From a checkpoint of a small mixture-of-experts model trained on Wikipedia: 16 experts in each of 10 layers, 96 quick GELU neurons an expert.
Below are experts of layer 7 (counted from 0) of a mixture-of-experts language model. Rows are named router (the router's row for the expert), up (a neuron's input weights, with its number) and show model dimensions 128-191. Each number is 50 + 15 x the weight over its row's rms, rounded and kept within 0 to 99.
After each expert's rows: "comes after" lists some tokens at least twice as common just before its tokens as in all text. This comes from a sample of Wikipedia text that the model never trained on. Tokens count by the router's weight.

# expert 15
router:67 68 41 66 51 27 28 46 53 60 59 60 52 52 67 47 51 74 52 63 75 63 48 65 62 49 79 45 40 44 46 64 45 46 55 20 41 48 25 38 51 47 33 40 54 39 37 54 89 67 52 27 52 51 66 67 69 54 52 36 79 74 40 41
up0:59 48 47 50 54 55 45 42 64 51 87 56 10 24 64 63 50 48 64 50 74 35 43 31 55 28 23 09 35 67 45 63 48 39 25 31 49 43 36 23 53 91 29 40 72 33 42 59 82 79 70 57 31 45 43 39 46 33 33 56 60 38 30 60
up1:65 39 57 74 38 44 45 43 77 49 33 62 41 63 40 61 41 62 49 53 50 56 30 25 57 54 50 47 59 29 33 70 36 75 28 27 35 79 39 35 56 77 62 28 50 07 59 63 51 66 38 53 36 75 42 58 55 47 48 64 40 34 40 74
up2:48 83 45 78 32 09 50 33 48 45 65 58 53 51 27 37 40 57 59 53 74 52 70 55 70 72 41 45 45 37 43 90 59 53 62 63 53 57 62 50 43 72 62 45 69 59 40 41 56 56 46 43 46 61 36 63 64 58 45 20 43 72 46 68
up3:39 47 68 63 57 59 27 60 51 47 47 61 35 45 36 46 52 36 61 53 50 36 43 43 62 35 24 65 48 62 49 52 07 51 57 48 35 45 30 45 41 55 28 42 62 58 30 52 82 78 28 68 64 58 24 36 54 40 59 44 53 55 23 53
comes after: " ", "–", " (", "0", "°", " +"

# expert 12
router:52 56 21 72 65 34 50 45 65 37 67 58 46 58 18 13 46 35 48 63 41 41 38 32 69 50 57 52 24 44 55 56 52 29 30 52 34 50 16 39 78 53 48 81 53 43 52 35 59 50 57 54 59 44 49 67 62 47 67 45 42 43 37 41
up0:25 35 56 40 61 64 50 42 49 19 62 54 36 60 41 57 43 46 55 51 58 39 66 67 68 58 71 61 37 47 63 39 63 39 58 43 34 30 19 32 47 41 74 53 66 40 42 65 63 67 64 47 75 51 26 51 36 43 59 49 56 51 46 39
up1:74 30 40 52 53 69 66 80 64 49 53 43 25 55 37 63 50 65 47 67 49 35 71 61 36 31 63 50 56 27 54 63 34 30 41 39 45 50 39 39 62 61 49 59 66 53 55 15 35 60 59 49 71 17 32 57 13 49 47 65 63 70 47 46
up2:55 38 59 64 72 34 66 20 85 87 73 55 51 48 28 36 63 50 71 47 34 30 79 55 46 22 77 64 42 31 62 70 46 46 21 48 55 50 29 46 33 52 66 58 65 34 38 64 50 69 66 54 46 47 23 69 59 40 64 38 56 33 48 56
up3:41 50 26 83 32 46 37 36 48 47 68 50 52 55 39 44 46 62 20 58 29 42 61 37 54 68 51 37 55 60 54 45 33 51 27 35 38 31 58 52 67 45 60 66 37 38 56 38 63 50 43 75 56 59 52 78 51 62 48 43 49 99 15 56
comes after: "\n", " was", " |\n", ")\n", " is", " were"

# expert 2
router:44 58 53 47 63 19 48 47 56 75 48 77 39 55 46 66 37 70 53 57 85 39 63 52 65 46 44 39 41 13 61 56 38 47 21 33 58 56 43 37 69 58 62 39 58 25 35 27 58 69 53 37 40 49 74 58 73 28 65 37 66 45 41 22
up0:60 54 53 47 50 30 27 47 98 43 32 37 32 51 49 59 57 57 71 37 69 73 36 60 31 32 48 53 46 47 73 58 46 59 39 26 44 45 45 39 43 55 45 80 39 48 26 39 70 75 84 38 51 48 29 52 44 31 72 44 51 46 47 39
up1:65 47 58 52 90 53 46 61 53 59 80 59 31 61 62 39 34 66 69 58 33 92 70 74 42 40 54 47 41 53 47 59 41 77 35 36 60 60 65 28 67 50 57 64 67 38 18 50 52 25 62 34 57 48 36 39 46 60 54 50 58 47 47 63
up2:91 69 37 17 70 60 65 64 42 75 73 50 59 47 55 62 64 37 09 34 51 51 60 59 78 52 55 21 41 73 65 66 58 47 51 34 59 55 44 50 70 55 47 32 67 54 32 38 44 41 66 39 47 61 66 53 28 46 32 39 39 62 60 51
up3:67 62 71 39 51 54 46 21 59 56 61 67 51 39 54 62 35 35 53 54 48 59 64 48 50 42 50 50 45 40 67 83 44 40 54 81 55 52 54 26 56 52 40 55 63 54 32 47 40 82 74 33 55 37 57 62 51 31 62 50 64 52 41 51
comes after: " of", " in", "201", "200", " on", " to"

# expert 3
router:50 46 58 35 68 59 65 59 34 59 35 60 40 71 30 53 58 63 61 46 47 60 57 81 48 17 45 53 45 53 56 99 26 60 37 45 62 45 31 48 78 65 53 30 62 52 29 46 61 79 60 35 90 68 70 69 52 54 42 46 59 49 38 40
up0:35 41 52 43 42 45 32 35 49 38 49 58 57 33 59 62 47 47 60 59 66 84 60 44 57 40 55 50 36 45 66 45 18 52 72 31 46 64 75 63 43 67 47 73 51 50 21 67 42 56 71 61 71 61 68 46 56 41 63 48 42 55 52 42
up1:62 54 48 58 66 58 45 66 54 58 29 54 62 51 43 44 69 77 49 36 33 57 45 69 69 51 31 53 26 58 36 56 59 27 83 70 54 54 61 47 52 68 42 41 55 31 26 65 46 91 68 35 18 45 51 38 56 47 30 49 73 48 56 45
up2:51 48 46 66 60 52 44 31 53 39 38 40 61 62 41 64 36 43 42 76 40 48 45 43 60 58 64 62 57 42 30 72 33 56 72 50 42 51 53 69 66 41 30 30 64 59 78 60 22 31 52 44 60 69 42 48 80 61 63 12 54 71 51 25
up3:85 56 53 35 59 47 42 67 54 39 32 56 53 64 44 56 49 50 74 34 50 46 36 61 65 37 66 53 38 54 69 31 39 32 50 33 74 53 49 44 50 30 57 62 51 46 66 26 62 50 33 48 35 44 61 69 33 37 58 57 35 50 27 36
comes after: "-", "201", "200", "199", "202", ":"

# expert 6
router:45 63 58 54 72 48 48 42 63 78 60 55 56 67 44 72 57 44 75 56 34 65 45 45 61 62 71 39 26 52 68 78 33 50 51 57 79 55 35 53 64 83 53 38 52 50 27 42 55 60 64 50 74 50 65 66 52 43 74 31 48 53 35 36
up0:50 74 44 45 50 50 53 22 61 46 63 35 64 38 25 29 55 43 27 60 80 45 57 60 59 44 65 66 11 29 56 80 58 44 46 46 50 49 56 35 60 66 73 58 49 39 76 29 22 56 58 55 25 55 26 72 57 32 38 32 44 66 34 60
up1:58 38 33 46 66 44 39 39 37 64 55 28 66 73 35 53 51 32 56 62 46 57 37 65 48 57 58 51 64 73 56 88 62 57 42 48 78 65 68 19 73 61 73 67 38 39 63 71 43 46 73 39 61 47 56 61 84 65 48 37 39 57 40 39
up2:38 48 64 51 35 58 55 39 86 72 71 72 59 52 47 70 41 77 26 50 35 47 46 74 52 44 44 64 41 52 46 56 12 33 64 52 77 49 54 51 58 67 20 51 45 17 55 46 61 59 29 27 25 60 64 69 54 42 71 48 78 64 34 34
up3:71 62 37 64 54 48 39 37 50 52 35 41 49 43 69 55 58 39 16 43 32 37 71 33 55 72 35 42 58 67 58 31 38 55 43 29 71 51 40 50 43 69 50 55 60 61 56 42 51 39 50 40 85 47 49 60 42 27 37 17 70 34 41 40
comes after: " the", " a", " The", " his", "'s", "The"

# expert 10
router:54 63 47 89 84 22 49 39 74 42 71 48 46 53 33 25 58 69 41 50 52 65 75 37 55 38 41 53 01 27 70 41 34 61 48 67 58 65 49 41 53 55 60 40 76 31 63 36 80 43 56 14 72 35 76 66 46 36 57 33 66 77 36 34
up0:41 55 73 62 52 50 42 14 68 51 62 62 20 49 34 77 34 46 49 51 41 18 57 35 34 35 64 56 41 47 58 57 22 30 28 41 61 48 37 30 42 44 39 52 51 50 42 86 66 69 51 50 62 47 32 62 41 57 47 35 68 82 36 38
up1:33 67 65 59 46 55 64 41 64 74 66 63 49 42 41 71 53 72 34 57 49 43 50 25 45 50 84 47 36 35 55 59 82 69 48 35 79 59 21 70 53 43 48 32 50 49 61 48 27 58 51 45 59 44 62 59 40 66 42 36 71 45 47 50
up2:48 77 56 52 60 52 16 49 60 42 32 59 56 50 49 41 77 42 49 65 69 54 49 54 63 45 50 46 85 52 66 58 36 27 68 41 65 42 43 56 34 67 29 31 81 54 24 55 59 88 54 26 51 40 50 49 56 36 38 53 43 63 50 58
up3:26 69 31 74 48 60 31 50 60 59 70 41 34 76 56 59 52 73 50 44 64 32 63 61 46 62 56 42 21 23 43 51 46 39 65 49 52 46 28 44 59 54 62 38 71 56 39 45 38 48 82 31 57 32 42 57 54 53 56 54 12 38 56 58
comes after: " |", " ", "|", ";", ":", " /"

# expert 4
router:48 76 72 60 64 40 63 29 51 35 44 60 43 66 39 34 43 50 49 47 37 49 50 51 48 59 59 61 31 17 42 56 32 70 15 51 61 62 63 47 76 68 39 71 80 26 42 42 66 58 58 53 42 24 49 90 43 59 66 40 61 26 28 43
up0:39 55 32 44 56 53 34 72 56 73 58 46 54 21 20 83 45 54 39 61 70 42 42 55 67 56 60 44 36 38 53 77 55 46 33 20 50 27 52 51 79 57 84 63 47 25 46 20 71 40 45 54 19 82 45 55 25 46 52 52 82 50 35 59
up1:45 65 59 42 43 32 43 40 39 64 47 35 34 30 44 37 58 79 42 27 65 47 50 52 64 73 62 43 49 55 65 54 56 43 75 64 55 56 52 22 72 95 43 47 73 58 47 45 42 57 70 71 36 37 50 54 56 62 36 34 75 50 63 35
up2:64 81 17 52 57 27 53 48 68 49 55 36 74 48 40 56 37 52 53 45 55 44 48 38 59 71 57 22 27 16 50 55 62 51 67 57 67 79 53 40 54 64 69 74 52 37 44 43 54 42 62 39 45 69 49 77 57 48 40 63 67 52 52 39
up3:82 48 64 70 64 75 55 35 48 36 45 55 76 68 35 34 45 61 62 76 36 54 61 51 67 21 33 45 36 52 76 79 27 45 25 54 61 54 43 39 44 66 55 71 68 49 52 28 38 35 51 41 40 16 47 69 44 62 66 35 47 42 55 62
comes after: " ", " (", "–", "\n\n", " List", " University"

# expert 11
router:41 76 63 61 82 60 33 38 53 80 59 61 43 63 57 50 79 53 43 71 61 55 48 44 59 42 50 50 48 38 64 67 39 72 52 58 52 34 35 60 49 67 23 31 48 32 30 61 50 43 31 46 83 31 63 60 59 37 46 49 43 77 42 27
up0:75 62 53 61 66 65 68 42 45 46 60 73 55 54 57 20 34 26 83 50 45 35 35 83 59 33 36 72 45 59 44 51 46 51 31 33 64 47 56 52 44 60 37 62 26 55 48 53 71 89 33 51 56 41 42 56 49 59 46 49 69 48 60 38
up1:38 75 62 53 46 34 47 16 52 40 51 78 05 40 30 38 52 40 48 40 53 23 74 61 45 62 72 28 42 66 26 54 63 30 47 41 25 46 56 31 68 66 31 63 49 28 58 40 14 43 61 59 34 27 57 30 80 36 91 52 57 45 46 57
up2:38 60 73 28 73 50 15 54 67 49 66 57 53 46 30 49 43 62 24 81 38 55 57 28 61 41 44 46 33 53 81 61 50 62 68 58 68 48 49 49 50 46 49 37 36 69 61 29 63 50 37 33 66 63 86 41 80 57 42 36 49 68 52 48
up3:40 56 62 36 58 11 46 63 66 64 27 53 24 58 54 59 60 74 50 40 34 62 49 44 45 31 40 43 63 38 48 35 41 58 38 28 57 59 58 57 63 51 34 49 60 54 49 32 75 58 36 42 49 53 49 66 78 36 47 69 55 81 43 57
comes after: " |", ".", ".\n\n", "–", " |\n\n", "R"

# expert 13
router:69 48 87 69 69 53 49 56 64 60 32 63 48 52 49 52 48 26 56 56 39 51 51 40 62 66 76 36 00 38 39 26 51 66 53 44 69 51 39 36 79 54 41 64 71 42 55 35 47 53 72 38 40 40 67 80 82 33 57 36 63 71 32 27
up0:74 39 48 41 31 27 51 29 41 58 57 59 54 44 49 54 59 59 49 37 47 48 34 44 27 37 22 48 60 51 61 85 59 24 28 67 66 52 52 30 42 58 43 60 42 63 35 48 56 74 33 60 82 69 45 42 52 43 44 32 67 79 37 51
up1:61 34 48 48 71 30 63 48 81 60 45 45 35 79 16 50 58 49 30 37 43 46 55 23 45 37 68 43 58 49 57 51 62 49 44 49 68 72 22 44 52 68 24 47 48 39 61 49 53 71 47 12 59 54 77 50 41 67 66 36 57 79 30 59
up2:51 65 33 63 68 69 57 60 55 52 52 50 75 78 33 63 66 57 60 55 38 44 61 52 31 55 73 50 41 58 57 54 42 30 40 63 49 37 46 48 42 57 50 52 93 57 40 39 43 74 47 34 68 45 67 52 54 33 59 28 38 51 25 38
up3:40 71 41 80 28 66 36 61 53 48 66 42 41 44 33 77 52 47 37 42 74 24 78 19 47 51 44 39 39 62 45 60 36 27 51 22 54 57 31 45 35 42 55 44 62 55 52 48 57 52 47 33 63 46 61 53 36 47 56 45 49 37 52 58
comes after: " |\n", "\n", ")", ")\n", "0", "1"